config = dict(
    routed_scale=2.45,
    balance_bias=False,
    optimizer='soap_variant',
)
Below are experts of layer 3 (counted from 0) of a mixture-of-experts language model. Rows are named router (the router's row for the expert), gate (a neuron's input weights, with its number), up (a neuron's input weights, with its number) and show model dimensions 128-255. Each number is 128 + 32 x the weight over its row's rms, rounded and kept within 0 to 255. Numbers have three digits each.
Before each expert's rows: a language model's description of what the expert responds to. This comes from a sample of Wikipedia text that the model never trained on.

# expert 45
What it handles: Conjunctions, relative pronouns and reporting verbs opening clauses, especially that, which, when, and said or claiming in reviews and news.
router:164092152119102157115104135186128163135139112109173108117148107161131092189142118130147096066154135148106136127147185098094151145131139137091173168136143170079095107119141090179094103159139120119101151153085075090135155134140145155120135109105085169172122096117155107144126094184167089170092175160109144072128167179146157094138175165103165085155155129083177140120110114147147136099128
gate0:161147134110152176083167129126175138134163169147113088113063114170146092101157161137158158122152155129068150177102068091082115123109131109188107124085139091113168150166142122147128150126179131118175161144147083152136103150131094082141140167091155173079135110164114104184144095113159164198125146118181125158126145107091089163101119100114170117100154155158151132060107106179137138139114
up0:180125153072122149133132117110141103096150144140132103122119169156146132148146067124166080095091159118122194124133077197174140118081185120145115154169167167125085153190119140116123048133125126070117112166108106158095106085102191178125115120185145159135104150147159105080166142112156094097076092136186154130159097112125122117154186157151194092131142089164179134114122205092124088165067
gate1:071178129138128133158128114130181071140124107180093117118109105137135215103160116101108089130113125149157058095081144146129106131135118132119100138095107167123114051147085132175074058131138110104146091099137144172104092149180187095135092100059183151106158083145111135155120098203094102057097098148111101118092105108130186096185075153116158123133132127100091109089103136082177153131152
up1:168185139111127095146090163093134174179168074116099131157114135160166160172110107133119123107130152106115129117165125181111135089086118162145086116128085154075146139139111097113149115125140054122119106165117110128163165130076123164138123047123123143062118109183142117151131147153129126135127139171131035113177110111107094086152159143123159106170115154156117076125135112123097118098187
gate2:144167179221039108131180070124093109112081136119116188104157087149083115123094158125125108128127145180154133062150123130134164126072122187159112087144128110106103137153092166106148124166129126077096179064147095133068184081141109194145162136062108170123113111169099128087100145161113146112132129141065124113163146107127061116147137098143129177175098120111126157143148141183139127159086
up2:127180145124133095151108075131121114043095106153036155182092133137144072145144106166125094140139079174158128117132119155078183101110172129150102118201107144065162114139176136175112089168079109112106168098111154160119131088131076112175123110101133113087100158111159060083134135117182068139125129102100165146176124094131113142115146123097157092101118088085173091072071106154124144154104
gate3:120179148130126140149118126118095093088132132110104157104152069158177091084111141165083141130115115188067187125167055109082113122101083107188113148088152165106115155107165115099136113131118140142141130101121050136164135144099182124113123149070141089097116094116115107158128111171138132126088159127108149154137090109074102108187122143161080141142173167157125129088102160196142137134121
up3:109106061146159103107122085104106149080117132148113141119156092109188104088154099159081149104112130141097179173199040102061104124125127132153129166077190117146109154126171115141118082121135156180139150089133080119209119185095159122098141185112090071103120084048154136132151162143148165130081153112167139139162103129176166158151124128143037098162186165126133127149091181180208118128111
gate4:106091095107154162148068094116065159095163126098142141134141110109162045091070115113201127114157130071134056151152135161094108156122065109131135165123137131155172113166080146094092152134137104164128142114168184140182094096120147158141160156110092122089129101178133075118123192107130137145120140098122176135111165098133163097101110101057111172139139077156080200133127116109112093094108
up4:126085119107134126122043122143073117140163122091094152146118147113175073110069128195148090111147110072098107089186124152147132152098142176136160163121144152169207147155096171086121150122119118196123093075144115160126106061168122187158126090162079116148172128170130040100092110089123128150092157102157144137122170090149127122104138130052094130069169072174125189158102147076111084112139
gate5:093108141099160127114148140149132113157114135145126110122126159181121123125061139148131099161122065160092061116107196154103202105070110115166115130132150133168164150174132120133125157116173079157115136098142185130090082145103084141158102231112022115194110135151118140124135153075113120170138087213122058091143147131121101116158146123114191123091143134106124140126100133165121140119071
up5:115058082145133150175175129134136145152129107073168169114105180117174129163065159182123105140156070167091078158184130154102135120100151155159083151128140162114143165093137057147146159157136103128142145134077139144138123116109087150190094116107074109163165110105091132118183135147158103155105111134133074124139038113165116120155112100130161117120141120130140173164120126144125080080109
gate6:123106127191118111170073163167102140103111083170140092144139094109159128123095097106139190110112137142101115177122120135128154142158150146127122065082127133096105098087066166092122107135093088129115168114050145147173100087078097164118121115136186112097127136115124084114131093116133128148128136154045115171113143150124118135118141143115105136091119146165036131141130113142139109175157
up6:123089155103122120169128115171149180102118103122058130167160140146076179103130150133152109114115094182077107142094155102109162148127117152167064100137124146122166150127105138137141151167107150160156154194091174207110153106170135148129138119115079118164068105162180139144144129106153133133204076126086176127153156113137128135174121126149120127156152042112047114149091126180089094066131
gate7:096159164175149111142147098072105097125167146142133135117112117110085121133080118083114146158120164101118057080115163108198126129120128091140168179173147104065140120163111133137141127140129150123117152165158156114105064106082128148120131159140150146112145074153189136124188153073189128136150113074061178099173150111073103171124059111069087128142164166114091199122103112178128111113137
up7:160126093121055126137105154130065198124121082118115178125157138156150081152125113148066084117147101128109140149141072101083175106137107136113134085163096105155085171104168044118151154149151044140124100116102103116119179184130132092098145102085088094132109139152127120160088119130079171171174160156157093167158111127151191113142130121142125073150107118092175134163161123154149150141123
gate8:146169160103179148182064170049120121092093108034175108115137172178095081149118126157161089077181129122107133149129172049110091091188142132119113159123114132131130141096134153099085078160118175086124199144142169108181093143147123184151148140126112152133097133120153092178102098133090153161112149089153112164144112173099128160144115130096088137133127129096144117151115097150137107093087
up8:107130122150145141127071141108164137133141148056155134188100180102126120148122136121118086085144100111110140109100133098069118114120180174099170159158129146116139146134141150164062086126161141132141166093104145118152100207172140159146166100102100171120095107031135046147142123179131091100084137135153121174123123196133156136110125104183101117091078132177140111145118111119157106112038
gate9:125145099137119174115139140153190117142161127144150130134129128136113123120142183065125138125181099128146159081140154107167102100105096105157123086167121141086118084154110107164124156126052103096148055072141171163133152100080092161131078146198154050194199160121128076099091124089122138115169122158104089152110132124191090083137162114131132157075114127104148105110149162111110138107147
up9:114097121129177074116102099149103167149138106127060178164135129093154130144139080149128061115111161163057096177145081147083193116128175128123121190128101152129120129108133070087164153151173119182098174110113104107151128167152125100108138147137090136095113124096076204123142139169140129191097141081130182087167087186069135162139112144106113042124114086119104131160134145166135162116125
gate10:108167152132122116127113147180140103102103069193143091120069101139140176120130145142149105201159138138145139171118166090109050153120124132128159155114195127070140139105158157126120119112117101092105125141172144136140113107141137141066098228115070121106117107184091194164203074139149147138130117156114122133091103162128126165139183167139127089140105118122126138123174056123155116179146
up10:142175142161142130108133105138122102119111148197144124132095132145089156131138127126129070199154142182149138091118166108101060176089081140123156141153156123066131165127094139159153077111108104099128121120155151061125162115132146159122077207161056125086139084169081137061165176173161159107184189181107110096108137143097098108149173159140166080120107094124147086104121102126112092165109
gate11:071141170165123095122102116109135146104107097101099072129171072112100078158113115142086103114055145149151149101157154139183117133099125133115127144117153128165096153121162096114083078081150123161177038142108121121108146122183119109122093124124152127161008138095123154149179120102076156104148133119116132184143108100185116096159116087082109087112103146100117181154074133153119151162112
up11:154081082167121190136149085159153163121142104125093116168095199122182144083149122135146124107203113101080101142095073126160112161145120174122177096123164157091182119130106171178095108181123105105061117138142105153170115182112186137129147158105159061111171116152163107183129180136180097171129108184227109169126166169103119089076187154154114154152165122148145156067134150084110132087137